Weights of a small mixture-of-experts language model, trained from scratch on English Wikipedia: 4372 steps.
Below are experts of layer 5 (counted from 0) of a mixture-of-experts language model. Rows are named router (the router's row for the expert), up (a neuron's input weights, with its number), down (a neuron's output weights, with its number) and show model dimensions 0-95. Each number is 128 + 24 x the weight over its row's rms, rounded and kept within 0 to 255.
Before each expert's rows: "raises" lists some tokens whose logits its average output raises strongly, later layers aside; "gets" lists some tokens that make up at least twice as much of what it gets as of all text. This comes from a sample of Wikipedia text that the model never trained on. Tokens count by the router's weight.

# expert 4
raises: "-", " and", "\n", ";", " was", "."
gets: " in", " on", " In", "ed", "In", "est"
router [111 140 144 134 150 131 149 148 168 122  91 144 174 116 116 146 148 122 124 115 148 120  90 114 145 126  90 138 140 123 134  75  90 115 112 128 145 136 175 144 106  69 144 116  86 132 172 111 131 120 175  93 134 114 126 126 168 142 145 119 156 112 117 135 103 169 122 138 115 108 137 132 109 120 115 135 147 149 127 101 152 121 132 184 146 132 168 117 142 122 124 116 131 105 131 106]
up0 [172 117 117 140 152 166 138 119 139  93 115 153 139 123 125 104 128 145 116 158 100 123  57 148 131 103 124 103 122 135 133 122 161 159 116 116 164 107 110 120 118 125  93 135 152 117 167 152 141 119 102 203 103 135 135 119 155 146 156 118 115  69 118 105 134 152 114 159 158 118 153 108  89  71 128 119 173 141 138 140 156 119 193 136 127 113 166 143 127  92 140 129 122 135 130 171]
down0 [124 103 114 141 126 121 120 177 127  66  90 133 139 147 120 111 125 141 157 108 147 114 140 133 138 168 173 167 158 148 125 148 128  90 139 151 181 153 138 146  98  96  93 154 133  86 137 137 154 108 110 121 126 107 133 117 138 124 115 114 126  90 118 139 121 126 122 110 121 170 146 151 133 122 186 130 122  74 130 124 158 108 104 178 184 141 124 155 134 174 105 135 113 156  98  99]
up1 [132 107  78 122 142 123 191 168 121  86 105 113 117 115 109 148 177 108 145 128 141 135 151 143 134 184 183 141 154 177 154 138 134 158 126 141 100 107 144 117 128 107  98 170 123 134 132 110 125 138 148 120  94 144 137 160 148 108 104 112 105 163 165 147 123 112 111 127 108 154 114 112 114 147 162 119 106 121 135 121 143 167 142 129 138 136 173 170 132 111 131 159 125 145  90 108]
down1 [ 83 114 161 124 190 102  99  98 148 125 179 104 137 108  85 118 112 114 187 109  94 105 161 117 117 144 133 127 103 147 118 127 117 115 154 141  85 187 127 135 122 135 161 132 149 121 114 139 126 126 152  87 100 129 121 111 140 115 126 102 133 118 138 132 133 154 146  89 159 141  85  99 168 122  86 160 117 105 118 139 184 129 124 137 105 155  79 113 149 106 114 135 137 110 153 121]
up2 [138 136 142 128 109 137 134  85 159 106 155  82 117 108 149 153 179 187 111 157 147 129 153  81 115 137 120 115 121 154 154 152 167 115 142 135 146 150 112 117  96 174 121 151 137 102 120 126 103 113 114 123 105 132 119 203 135 141 127  82 120 116 128 116 143 161 164 109 127 164 142 110 122 159 166  89 132 117 126 123 149 159 159 115 158 118 106 163 166 141 103 128 129 106 156 141]
down2 [142 157 101 115 100 142 129 106 134 118 135 108 135 101 117 125 144 185  99 134 135 139 175 140  91 154 161  96 152 125 173 135  87 136 140 140  94 178 151 117 135  92 134 116 151 160 123 130 105  98 136 159 126 152 150 121 169 126 124 137  82 131 151 117 184  99 140 133  97  97 118 123 127 112 126 139 120 113 112 130 164 133 108 148 150 139 108 169 174 117 149 136 113 137 150 114]
up3 [121 125 136 183 134  97 109 138 172 101 145 112 117 103 114 158 122 147 143 117 146 110 149 170 157  82  93 134 167 160 126 154 114 127 118 121 171 173 132 134 136 140 134  96  63 122 123  88  86 122 137 117 128 148 152  90 118 108 122 133 157 124 112 145  85 101 126 155 143  90  96 136 132 140 164 126 166  89  93 116 110 145 172 129 106 147 169 108 125 125 129 131 132 144 125 144]
down3 [119 158 117 143 159 111 120 106 131 159 125 139 110 141 118 118 122 112 136 118 135  95 137 130 119 143 112  94 127 152 151 141 102 128 146 106 104 131  52 151 109 150 106 162 117 118 137 185 123 106 119 140 118 119 134 153 162 147 103  95  81 136 179 125 119 162 119 117 170 141 127  75 135  76  99  93  99 135 135 109 128 140 103 135 142 130 122 137 127 129 127 153 139 161 114 101]
up4 [132 144 136 150 170 161 174 113 140 113 126 124 104  70 108 129 139 151 118  91 160 124  70 121 147 130 135 131 147 129  98 130 134 123 153 116 101 133 147 111 123 123 126 132 122 144 116 142 108 111 109 130 137 132 118 121 162 105 128 190 151 107 145 130 166 137  93 110 113 150 149 133 119  94 124 129 113 126 129 107 125 103 109 109 127 101 162 135  72 114 122 126 136 119  90 146]
down4 [116 108 146 151 144 117 107 125 123 126 155  84 113 127 124 109 101 158 112 134 144 149 129 113 141 111  95  61 103 121 123 130 152 110  90 117 121 105 111 129 144 123 138 108 113 104 154 149 140 140 140 170 110 103 169 109 138 111 133 146 147 147 111 118 117 129 121 139 148 141 131  99 108 131 160 126  81 112 121 140 134 134 125 118 108 163 117 107 141 146 132 111 137 165 157 100]
up5 [158 156 139  94 143 125 169 116 142 131 152 101  92 124 122 126 129 129 104 120 112 162 167 118 162  55 195 123 140 118 137 142 124 176 115 114 152  77 138 130 100 119 153 154 151 134 134 111 125 118 147 121  75 123 117 115  54 136  94 120 141 105 102 109 157 153 144 126 124 129  91 146  91 115 115 106 142 150 148 122 103 125 103 116 105 157 129 133 135 146 119 151  94 166 135  67]
down5 [100 159 145 134 131 141 129 144 163 178  88 104 138 139 153 127 125 112 146 146 185 162 156 110  97 150 135 134 109 172 138 118 108 122 135 122 111 139 126 145 142 112  99 145 139  97 126 107 134 140 134 139 149 130 117 115 136 150 106 122 143 161 138 153 106 136 133 125 149 139 131 170 148 125 137 105 103 130  94 108 124 130 105  84 162  95 113  97 156 138 128 132 161 112 145 123]
up6 [165 130 146 108 166 149 160 153 126  58 137 125  96 140 138 152 157 135 141 127  92 171 122 124 114  96 154 170 106 209 101 109 157 102 134 129 126 124 168 128 139 137 140 173 121 171 184 118 156 117 125 132 127 144 146 100  92 149 123 110 109 106 184 126 116 129 115 132 138 137 165 108 147 136 107 152 131 139 135 114 123 124 173 178 147 151 138 129 139 106 115 126 139  51 141 161]
down6 [122 130 118 133  98 107 147 117 146  87 140 167  79 108 125 157 124 151 150 129 164 126 128 117 149 127 129 149 166 156 153 112 135 159 110 160 109 152 105 122 140 154 163 136 124 117 116 120 150 129 141 131 126 147  84 143 159 144 108 153 112 130 175 144  97 172 147 118 177 139 147 156 146 162 140 111 165 135  86 124 103 143 173 124 103 123 110  86 129 122 124 155 150 161 133 145]
up7 [132  90 154 126 129 108 121 152 128 125  71 112 132 107 121 151 174 126 127 145 118 129 130 132 137 152 157 126 132 123 132 142  71 118 137 137 107 114 114 137 123 133 137 109 144 107 114  86 115 132 109 148  57 127 155 126 172 139 123 126 118 114 174 110 159  77 125 151 154 121 118 130 105 108 158  93 152 109  97  95 176 147 113 161  95 139 141 153 140 134 131 162 107 155 172 170]
down7 [102 106 133  84 113 160 132 152 129 171  92 128  77 122 148  70  89 114  95 186 145 113 131 131 124  85 147 128 103 100  93 147 116 153 142 144 107 122 131  99 106  79 129 175 183 155 119 118  86 154 163 128 139 116 134 145 150 156 145 117 157 152 156 123 125 113 102 181 116 117 143 123 142 117 116  91 139 120 126 124 156 155 122  97 115 186 110 102 128  84  79 136  84 140 135  91]
up8 [162 109 144 102 117 162 110 129 169  78 172 118 151 155 119 149 146 143 147 103 176 113 139  87 141 192 121 153 100 109  99 117 142 129 144 174 151 161 165 145 132 118 120 150 133 173 133 146 121 103 150 107 150 116 110 116 144 139 117 148 158 128 148 103 138 136  99 108 150 110 124 124 149 110 141 101 126 140 154 100  72 134 105 113 104 100 131 160 117 122  80 122 153  64 123 107]
down8 [159 142 131 116  96 148 148 173 110 104 126 161 133 122 153 145 120 134 159 136 109 167 103  89 121 130 145 150 121 124 141 102 103  90 121 143 168 144 184 102 115 166 128 115 147 121 121 129 140 109 160 103 131  87 163 164  93 151 109  99 110 124 116 127 111 120  92 145 143 158 138 143 151 159 134 141 103 101 145 127 122 136  92 111  83 127 101 150 123 103 139 123 149 178 114 139]
up9 [123 119 124 112 149 148 138 153 129 139 133 124 112 123 135 126 142 149 162 109  87 136 130 118  97 126 162 122 110  93  57 125 129 164 172 143 149 182 135  97 120 142 156 126 142 173 117 139 122 122 152 110 153 106 126 146 151 147 131 141 122 109 168 153 164 147 154 150 124 139 133  81 142 117  78 124 112 115  75 145 145 113 147 135 162 121 117 131 152 193 133 148 148 120 126 145]
down9 [104 117 170 134 124 125 179 156 136 112 122 157  94 156 124 149 123 136 128 121  83  72  80 146 101 136 114 119 135  91 120 162 141 110 129 127  90 132 157 107 122 160 166 170 109 121  84  97 173 116 122 118 137  80  87 128 139 100 139 104 124 115 111 102 137 122 115 129 129 141 119 124 145  88 140 144 109 104 140 115 115 156 163 149 119 141 133 163 122 141 100 144 132 142 150 193]
up10 [116 115 111 127 116  93 127 127 136 109  92 151 151 146 112 127 118  87  84 100 124 116 104 141 120 156 109 103 144 141 112 135 159 101 123 166 130 149 128 130 146 104 146 115 120 121 156 144 132 119 120 145 156 148 141  72  93 122 116 168  78  89 161 107 132  82  97 127 138  83 146 104 132  87 136  87 126 148  98 173 140 126 135 124 146 103 129 175 136 142  79 128 122 149  90 126]
down10 [145 131 120  97 137 126  30  91 124  55  87 115 153 127 125 122  79 119 120 145 140 132 102 115 131 129 146 129 157 124 146 137 129  78 130 149 126 172 121 110 104  82 102 107 105 134 135 129  98 130 111 146 155 100 127 141 111  91 139 140 152 125 117 158 179 134 168 126  93 136 138 130 120 139 146  97  96 146 120 113 171 120 111 119 160 134 106 123 127 132 153 160 138 110 157 112]

# expert 13
raises: "Scientific", "-", "=", "\n", "Personal", " "
gets: "\n", " |", "|", ".", "s.", "=="
router [153 130  88 138 151 127 118 134 113 126 112 154 144  87 125  56 114 151 107 142 114 147 119 120 158 118 106 140 118 120 121 134  88 145 140 115 125  96 185 127 176 156  86 122 107 169 147 109 148 143 110 109 136 129 117 124 130  91 122 121  87 120 210 134 127 115 128 125 112 113 142 127 118 120 104 188 161 132 104 137 130 100 126 115 132 160 160 132 118 125 173 125 121 150 110 138]
up0 [109 159 124 137 134 168  91 164 162 123 112 122 131 118 112 117 122 123 153 145 136 146 115 123 130 111 139 181 118 121  81 133  88 129 147 122 159 132 144 152 129 118  81  70 139 131 130 109 114 114 122 149 125 133 116 118 109 120 104 137  82 140 153 174 108  84 128 122  98 168 168 163 119 128 178 110 118 120  75 142 109 118  87 113 124 112  66  85 146 161  94 115 147 150 112 140]
down0 [133 151 142 128 128 111 133  96 116  99 163 119 120 116 171 127 107 129 151 103  97 107  97 137 140 143  85  98  98 155 152 129 125 115 102 126 159 102  94 144 117 144  54 114 113 140 165 145 171 141 111 104 115  98  93  84 126  86 128 173 156 155 146 118 102 163 185 159 134 157 141 127 105 158 144 143 152 121 126  96 130 147 123 118 111 122 139 145 121 115 144 132 174 117 115 126]
up1 [142  95 121 100 115 150 126 102 146 106 149 135 156 136 105 175 108 139 115  98 114 123 149 136  95 160 121 165 116 115 136 129 133 120 126 157 180 139 129 117 163 142 149 137 148 130 142 153 106 115 130 107 159 119 110 101 116 136 125 131 111 143 160 135  82 143 122 128 183  82  96 134 124 104 154 173 149  81 137  91  77 140 117 111 103 140 136 144 137  92 117  90 136  94 156 101]
down1 [ 99 148 140 190 120  78 102 119  71 175 141 144 125 116 125 101 121 143 125 135 153 132 137 199 142 152 145  83 121 119 154 128 100 153 122 118 143 121 131  99 177 182 141 114 120 124 108 109 128 113  96 138 139 143  73 102 145 116 142 119 149 147 144 186 143 154 114 142 124  79 150 129 157 142 108 121 140  88  86 158 127 141 162 117 179 130  87 121 111 121 163 161 122 129 121 123]
up2 [ 97 161 127 114 141 155  93 117 123 147 146 149 132 137 138 135 136 136 130 128 160 102 136 121 132 113 134 125 131 118 136 142  70 126 112 122 107 124 123 127 172  94 149 137  97 142 127 122 103 114 117 125 137 132 129 110 114 135 120 108  86 171 151 149 156 114 131 134 132 161 135 145 148 128 142 147 152  87 140 154 133 165 131 157 132 112 115 113 137 113 140 115 146 143 118  88]
down2 [145 144 110 144 135  97 151 113 150 111 133 127 134 123  85 111 146 135 121 125 133 171 151 165 126 130 122 121  89 120 140  84 156 153 128 153 132 128 102 105 149 118  89 103 105 133 118 136 142 146 114 103 173  93 111 118 134 103 152 127 174  90 114 120 133  98 135 128  92  87 157  58 106 143 138  83 102 131 119  94 111  99 189 138 153  91 152 160 106 135 131 154 112 141 110 136]
up3 [ 92 142 172 152  77 108 135 144 136  93 122 138 145 141 178 145 138  82  99 125 111  91 104 146 113 173 170 129 152 183  95 108 126 177 116 134 128 144 143 105 101 121  98  90  85 130 104 133 102 118 159 142 144 101 118  96 132 131 101 133 121 124 118  73 156 120 105 125 126 155 113 118 123 139 126 145 144 153 146  98 185 138  89 123 161 154 132 132 129  90 147 137 117  94 138 112]
down3 [134  97 156 114  99 121 110 182 141  77 130 133 153 138 154 126 115 115 127 117 122  70  94 172 106 143 124 126 118 163 127  87 123 174 126  96 158 150 121 131  94 146 158 126 111 123 116 177 136 138 148 152 113 134 144 121 118 157 123 140 122 159  57  96 126 153 111 141 132 154 164 125 145 146 142 156 136 136 139 143 162 162 149 121 124  97  94 116 130 149  84 130 131 157 149 153]
up4 [142 154 134 130 132 148  98 104 129 215 116 119 141 117 135 179 113 125  92 137 166 121 126 126  96 156 128 138 126 138 122 121 147 103 122 141 138 147 123 119 155 140  98 139 121 158 158 136 137 132 152 126 178 142 129  87 107 132 109 133 125 139 119 147 169 156 123 109 121 108 107 143 113 106 143 139  98 125 149 116 162 135 133 165 160 135 121 130  95  87 136 141  75 165 167 151]
down4 [127 111 121 114 127 144 151 138 172 108 142 123 176 158 120 139 107 133 139  87 139 116  98 122 193 147 106 102 127 122 138 111 141 156 134 136 129 113  91 135 116 156 147  99 144 185 122 121 135 149 141 181 144 173 126  99 174 163 116 122 142 112 176 105 146 165  92 118  99 126 177 140 127 125 134 118 136 109  88 139 120 141 134  96 135 152 117 154 135 119 142 148 125 132 160 136]
up5 [112 187  83  97 142 151 115 106 141 176 138 117 133 136 128 137 115 126 130 122  82 108 100 119 122  99 119 143 156 122 146  89 147 163 128 118 127 131 158 113 140 137 124 106 123  96 124  95 123 129 122 115 112 137  83 141  92 136 139 108 130 137 160 132 154 130 117 132 153 140 129 153 167  74 125 118 142 151 131 132  98  90  85 104 148 127 164 142 123 166 159 145 140  89 175 175]
down5 [139  79 138 141 139 134 115 140 111  99 126 146 116 117 112 139 137 166 133 130 127 139 122 177 164 157 117 112 131  81 146 130  93 129 107 148 131 129 115 128 153 110 106 150 136 148 111 141 124 145  80 144 157 107 119 126 142  82 135 149 142 127  69 115 131 113 107 128 126 127  82 100 140 145 143 134  93 149 120 136  98 167 119 167 135 143  61 151 114 127 118 119 169 113  93 125]
up6 [149 109  93 109 194 137 129 137 144 167 112 116 118 124 127 150 104 120 109 135  96 104  95 120 157 113 143  94 116 118 131 135 105 148 126 106 127  85 150 152 160 114 114  79 110 146 125 133 123 144 148  90 117 131 137 133 143 138 124 125 128 119 126  95 160 120 128 126 115  72  88 140 104 108 117 180 126 155  80 119 127 116  97 102 114  81 120 120 129 107 140 175  94 186  92 114]
down6 [145 110 122 127 117 156 129 124 124 138 151 170 140 158 114 124 123 104 104 143 102 180 118 141 116 106 158 153 122  89 140 123 183 203 117  92 150 148  89 138 129 108 111 146 152  95 121 136 114 126 178 132  87 167 146 112 133 158 144 129 140 105 147 125 154 146 157 109 132 122 134 131  78 148 127 134  98 172 161 152 115 112 123 109 128 163 105 133 148 137 141 216 153  60 106 149]
up7 [114 131 104 115 158 149 148 138  73 106 110 119 115 141 132 157 138 107 136 114 150 113 122 132 137  80 127  84 122 143 116 109  97 111 116 126 137 130 122 124 146  76 167 131 118 127  96 106 119 117 146 148 143 126 151 153  94 122 151  92 132 148 132  95 141 125 132  96 180 130 132 116 105 101 135 129 153 111 108 108 186 121 146 100 147  86 132 161 146  95 122 112 112 144 111  89]
down7 [127 124 112 130 123 113 165 101 114 157 149 190  98 134 152 182 144  74 126 135 123 141 130 163 139 124 182 173 125 137 145 115 138 119  99  99  78 155 130  93 133 130  90 109 118 125 127 104 134 135 162 165 161 178 130 158 142 133 109 163 112 169 162  89  95 133 174 111 141  97 138 108 136 165 150 146 128 119 136 130 113  80  58 163 137 127 160 141 121 101 144 137 110 127 137 156]
up8 [ 78 199 100 118 147 123 145 144  79 146 172 135 132  97 130 136 128 104 152 137 115 122 121 115 141  81 153 121 117 138 118 151 109 155 147 132 126 135 130 112 142 133 110 145 137 124  99 165 135 134 137 210  86 120 122 132 137 116 118 116 118 129 139 188 130 136 124 125 114 154 120 169 106 119 129 118 111  73 129 127 149 134 141 121 221 144 122 151 128 117 124 121 153 133 124 129]
down8 [146  82 150 131 125  95  93 110 122 130 102  89 106 145 115 150 130  96 133 114 119 141 129 151 123 127 138  85 124 111 116 142 114 140 127 153 127 134  92 147 126 117 144 108 120 117 160  97  88 105 120  77 180 144 141 144 120  79 139 133 122 103 136 116  98 118 126 140 161 127 149  95 131 137 157 106 121 143 162 138 108 147 112 123  84  84 117 117 133 143 123 130 144 127 162 130]
up9 [123 123 150 121 110 114  92 115 132 118 174 123 117  93 129 130 124 160 134 141 121 143 123 145 114 139 111 167 119 144 120 158  96 143 141  78  75 118 104 126 138 134 174 168 105 133  89  88 131 124  97  99  84 145  72 109 112 124 103 186 190 142 178  93  89 117 138 139 125 132 102 115  86 135 119 173 113 147 125 134 134 141 100 113 148 128 131 142 119 103 109  88 131 147 149 134]
down9 [102 152 139 117 113 162 157  93 123 125 138 103  97 102 121 131 165  94 164 139 106 154 141 112 104 119 141 137 167 117 139  72 150 167 155  92 151 119 143 142 124 127 153 122 120 136 128 149  71 130 102 128  89 110 135 138 118 112 103 126 151 101 116 135 109 109 146 102 169 126 149 141 148 160 146 137 126 113 124 104 138 121 115 120 179 116 163 141 145 137 120 146 156 114  90 114]
up10 [ 86  47 142 126 120 111 146 138 117 136 123 119 130 108 120 136 148 115 155 121 106  95 137 124  99  75 145 147 119 119  99 111 100 135 130 118  84 153 153 115 121 135 124 143  90 161 128 122 114 102 136 125  66 134 115 129 107 131 137 196 138 119 126 123 103 151 140  91 127 138 112 119  92  84 166 133 130 138 127 119 124 136 117 169 134 149  99 176 137 129 155 110 131 141 129 132]
down10 [129 150 105 112 124 171 133 176 128 103 122  91 138 110 113  93 150 104 137 149 142 144 148 128 128 152 153  98  97 125 108 135 125 148 143 136 166 137 150 148  99 135 115 127 148 153 108 127 100 128 123 100 141 119 152 190 142 111 116 112 124 135 144 130 141  97 146 138 137 134 163 137 146 130 110 141 133 152 124 139 142  91 124 106 156 127 150  98  90 158 152 128 158 139 143 142]

# expert 9
raises: ",", " and", " ", ".", " in", " m"
gets: " the", "'s", " his", " first", " their", " this"
router [160 110 135 126 151 121 118 100 144 159 116 144 134 126 131 130 151 114 135  89 155 146 130 165 144 139 137 106 155 151 113 122 148 132 121 140  87 102 119 116  96 120  89 142 141 136 124  84 172 121 100 149 146 108 133 118 131 145 108 159 123  87 129 120 188 150  70 159 116 145 145 136 141 136 110 132 152 164 154 121  93  95 120 132 132 132 116 127  83 142 121 143  95 147 143  93]
up0 [136 145 112 117 113 144 133  81 118 124 106 153 147  94 114 133 125 132 140  72 165 133 139 138 121 140 121 120 128 136 119 135 128 126 121 167 154 141 111 157 116 147 104 116 120 126 137 110 186 144 108 146 197 113 125 152 162 129 134 121 125 112 144 184 114 111 112 143 141 134  58 126 159 111 109 139 128 156 135 146 126  86 126 133  64 142 130 108 115 120 144 155 128 138 132 110]
down0 [134 153 124 171 106 143 120 158 149 174 121 128 107 147 107 107  89 155 162  98 122 120 156 162  93 131  84  92 163 120  99 146 135  94 132 148 104 115 131 155 183 125 121 112 125 153  82 155  83 149 129 122 126 122  70 173 124 113 100 106 156 125 149 149 138 129 161 110 135 124 124 119 140 122 110 141 130 116 139 146 104 120 107 140 102 136  98 110  95  85 130 140 133 108 117 163]
up1 [147 134 116 102 159 158 131 108 140 113 134  93  98 116 121 122 153 120 151 108 175 123  87 120 114 137 161 117 138 118 133 103 190  76 137  99 122 134 119  92  88 155 138 131 107 152 146 123 127 125 118  98 162 114 109 125 139 125 102  82 161 149  67 148 121 133 103 107 140 143 142 137 108 165 135  79 165 121 124 122 132 104 149 126 137 120 126 184 112 167 150 122 134 148 158  74]
down1 [130 119 159 110 123 153 125 121 126 169 143 146 104 141 127 118  98 127 150 108 147 127  95 159 125 127 148 149 133 131 153 128 144  99 132 109 122 181 122 122 152 146 190 121 125 174 145 117  66 149  70 106 144 133 137 140 111 145 147 142  99  84 134  99 115 140 192 117 120 128 114  97 134 104 113 163 121 100 156 114 139 148 144 130 150 150 129  97 152  75 136 111 131 142 126 100]
up2 [132 141 124 127 100 120 116  97 103 143 115 111  93 136 129 148 115 161 131 146 121 120 139 139 137  82 134  83 110 105 131 136 134 106  74 124 126 124 150 145 128 155 123 134 128 124 158  84 111 112 137 121 130 117  96 103 100 137 163 115 146 113 116 132  85 146 145 156 146 128  96 147 160 128 112 120 121 152 139 151  90 110 138 149 160 101 113 126 114 102  94 136 175 171 128 150]
down2 [128 154 147 125 144 113 149  60 149 125 111 137 131 118 152  90 129 134 140 152 127 121 156 163 129 105  88 127 143  93 156 144 126 132 127 139 128  94 152  85 114 109 115  87 114 112  90 118 117 143 132 137 118 146  90 134 141 119 140 155 112 162 155 125 155 148 104 116  95  99 102 113 122 168 161 116  93  84 140 145 191 143 163 101 171 139 150 132 109 177 134  87 148 116 138 104]
up3 [103 121  88 101 117 144 128 144 126  80 102 156 118 132 119 116 153 135 146  94 167 172 133 145 141  97 170 109 136 140 107 126 112 118 111 133  90 173 130 134  94 131 129 150 129 124 113 141 171 140 111 115 128 155 135 153  83 152 136 141 114 110 154 123 124  92 113 148 135  95 192 166 120 154 130 137 115 218 141 104 137 110 182 116 124 155 130 133 160 137 135 192 109 156 109 141]
down3 [152 175 109 143 154 113 150 149 126 129 124  80 139  98 145 159 154 124 130 149 116 130 120 151  70 153 132 136 102 111 176 144  75 188 120 127 171 146 117 112 125 134 170 102 158 179  73 144 133 140  67 148 152 118 130 127 129 153 169  92 111 118  96 174 106 131 118 118 161 145 128 124 103 151 128 170 137 110 145  90  69 117 120  95 187  95 151 164 163 101 113 145 105 106 182 131]
up4 [145 107 162 131 132 142 123 117 144 126 129 159 116 107 149 154 156 164 143  72 148 144 108 169 152 133 126 148 154 168 119 117  82 141 108 153 147 156 130  80 135  96  86 142 164 129 157 118 105 146  55 115  88 157 121 128 140 142 143 147 145 157  96 165 105 123  99 164 148 153  77 158 130 111  94 143 125 162 135 113 161 133 152 144 138 101 137 113 134  91 147 130 172 122 107 120]
down4 [139 159 115 163 158  98 151 100 126 160 132 106 123 135 131 158 132  91  96 142 114  99 135 128 118 171 140 139 123 130 125 109 117 158 113 151 177 185 126 152  95 114 130 138 139 140 176 144 126 189 154 153 153 106 135 100 177 161 156 102 142 115 124 150 129 108  94 118 163 118  60  98  95 156 104 160  98 125 164  98 156 127 107 112 113 108 113 109 131 153 151 142 109 150 115  86]
up5 [138 179  96 112 119 115 139 165 146  88 128 150 137 132 144 115 139 122 117 131 125 117 122 113 140 102 128 151 125 144 149 125 120 162 139 126 126 114 144 103 128  78 126 106 145 115 134 150 160 148 110  97 104  92 126 126 140 111 131 110 150 114 133 112 140 112 120 152 116 158 149 123 108 144 126 129  70 146 125  89 163 147 145  96 145 128  84 151  93 110 117 156 130 155 141 169]
down5 [111 126 131 140  97  67 150 132 149 142 134  99 121 126 133 160 141 121 158 170 104 177 117 169 127 172 104 170 127 157 169 117 126 101 148 118 113 133 126 129  46 104 125 103 113 162 160 144 143 119 186 139 151 147 147 139 133 131 157 136 179 108 117 122 156 156 202 122 143 118 151 124  86 166 114 143  90 143 122 127 102 135 105 106 115 142 146  86 141 124  97 108 150  72 109 135]
up6 [164 122  85 108 145 177 133 139  77  88 153  86 124 101 108  77 143 116 116 136 137 147  95 126 158 138 117 132 116 155 113 139  89 139 152 126 139 155 135 192  94 166 136  91  92 117 114 128 148 131 126 132 131 128 131 145 121 165 124 117 115 136 142 138 131 108 134 171 138 148  85 127 100  94  95 107 156 164 113 119 127 144 133 149 169 143 149  90 118 173 122 123 156 105 121 113]
down6 [112 135 139 130  87 140 114 109 108 143 128 126 126  62 110 148 156 133 109 132 146 130 148 183 124 131 110  86 115 124 156 153 158 120  94 122 150 114 143 128 105 111 135 133 138 149  98  68 119 142  93 103 129 105 140 144 147 125 138 136  93 166 123 157 161  92 132 103 160 112 134 133 129 165 110 103 135 134 147 117 131 140 186 133 124 152  95 139 117 111 114 105 135  92  94 140]
up7 [117 105 104 123 145 137 145 104 122 154 132 148 153 110 170 120 132 106 148  94 111 137 163 136 130 120 146 135 119 112 133 134 126 111 104 118  94 151 142 115 143 141 146 141  99 132 125 102 107 122 104 128 135 116 132 146  68 108 131 143 160 102 118 136 188 102  94 159  83 151 132 119 128 153 159 106 135 164 145 143 144 140 113 146 143  93 122 131 143 109 168 102 125 125 163 140]
down7 [ 99 144 124 142 139 124 122 104 162 146 118 139 135  92 146 125 128 147 114 127  86 104 161 121 140 182 146 134  91 130 160 143 163 143 157 146 132 165  98 134 165 168 137 157 115 139 120 112  95 165 121 185 106 131 129 136 118  92 150 127 135  90 137 145 150 142 147 113 104 115 146  95 138 152  92 103 112 140 155 107 129 134 134 117 149 131 107  78 148 141 100  99  64  87 145 125]
up8 [152 137 110 100 142 143 151 150 121 103 175  80 111 144  90 107 118 123 133  93  96 118 107 178 142  78 162 144 156 136 101 145 146 153 119 130 157 100  96 114 109 158 128 147 133 147  92 120 121 112 143 108 111  88 163 101 129 145 148  92 103 116 116 133 140 153 155 147 144 138  95 181 128 104 189 124 157 171 129 157  87 110 122 105 146  98 141 152  89  81 143 120 159 120 141 120]
down8 [118  96  74 105 158 115 138 124  79 133 148 122 144 142  95 135 146 123 135 162 168 142 187 108 152  86 145  95 118 114  94 161  80 156  89 147 118 150 134 125 148 114 109 177 128 117 160 132 146 110 123 113 132 136 101 115 107 152 147 137 129 144 138 116 153  84 102 122 118 128 110 130  95 159  93 133 155 161 143  95 157 143  93 114  85 143 103 134 121 164 157 115 138 135 103  95]
up9 [132 163 178 112 137 137 160 101 132 111 145  93 114 115 149  93 128 166 108 143 105 133 138 106 126 112 173 153 146 159 131 117 127 113 133  99  96 128 123 137 133 182 105  86 189 149 113  70 137 124 103 112 105 115 134 142 156 161 158 149 106 145 160 117 175 129  83  96 157 110 141 133 130 169 111 136 146 128 165 106 102 111 137 131  78 148 155 108 113 134 116 114 175 148 143 133]
down9 [123 124 129 103 137 161 155 127 133 118 128 127 115  91 168 130 164 147 142  79 138 127 166 132 105 128  97 124 111 133 129 140 116 171 146 139 152 120 130 140 108 102 141 157 103 156 124 120 110 116 148 104 114 170 155 104 132 164 113 151 169 101 167 119  98 181  91 132 108 134  96 115 116 100 136 109 106 105 129 151  80 112 152 133  89  80 103 155 126 146  40 109  78 184 138  86]
up10 [167 136 110 109 148  94 126 145 102 140 108 118 130 133 146 124 111 163 120 119 141 125 159 124 115 156  99 162 136 144 127 153 134 119 187 130 158 141 105  93  98  59 103 126 138 121 143 110 119 126 142 130 136 154 133 148  79 128 105 128 150 116 106 143 122 151 125 147 147 150 108 115 118 106 132 129 123 126 127 134 150 126 114 144 115 189 149 135 153 159  94 119 129 140 169 132]
down10 [ 61 122  95 138 142 132 131 120 146 159  94 157 164 137 101  92 152 127 156 129 105 119  88  93 155 114  98 136 108 179 142 172 122 103 148 126 124 128 136 165 175 128 165 131 160  71 105 164 149 113 163 134 105 151 132  90 122  96 116 148 134 134 179 110 146 166 161 147 166 111 166 109 134 146 156  94  93 102 180 115 152 115 150 102 153 136 141  89  98 126 127 129 102 135  94 114]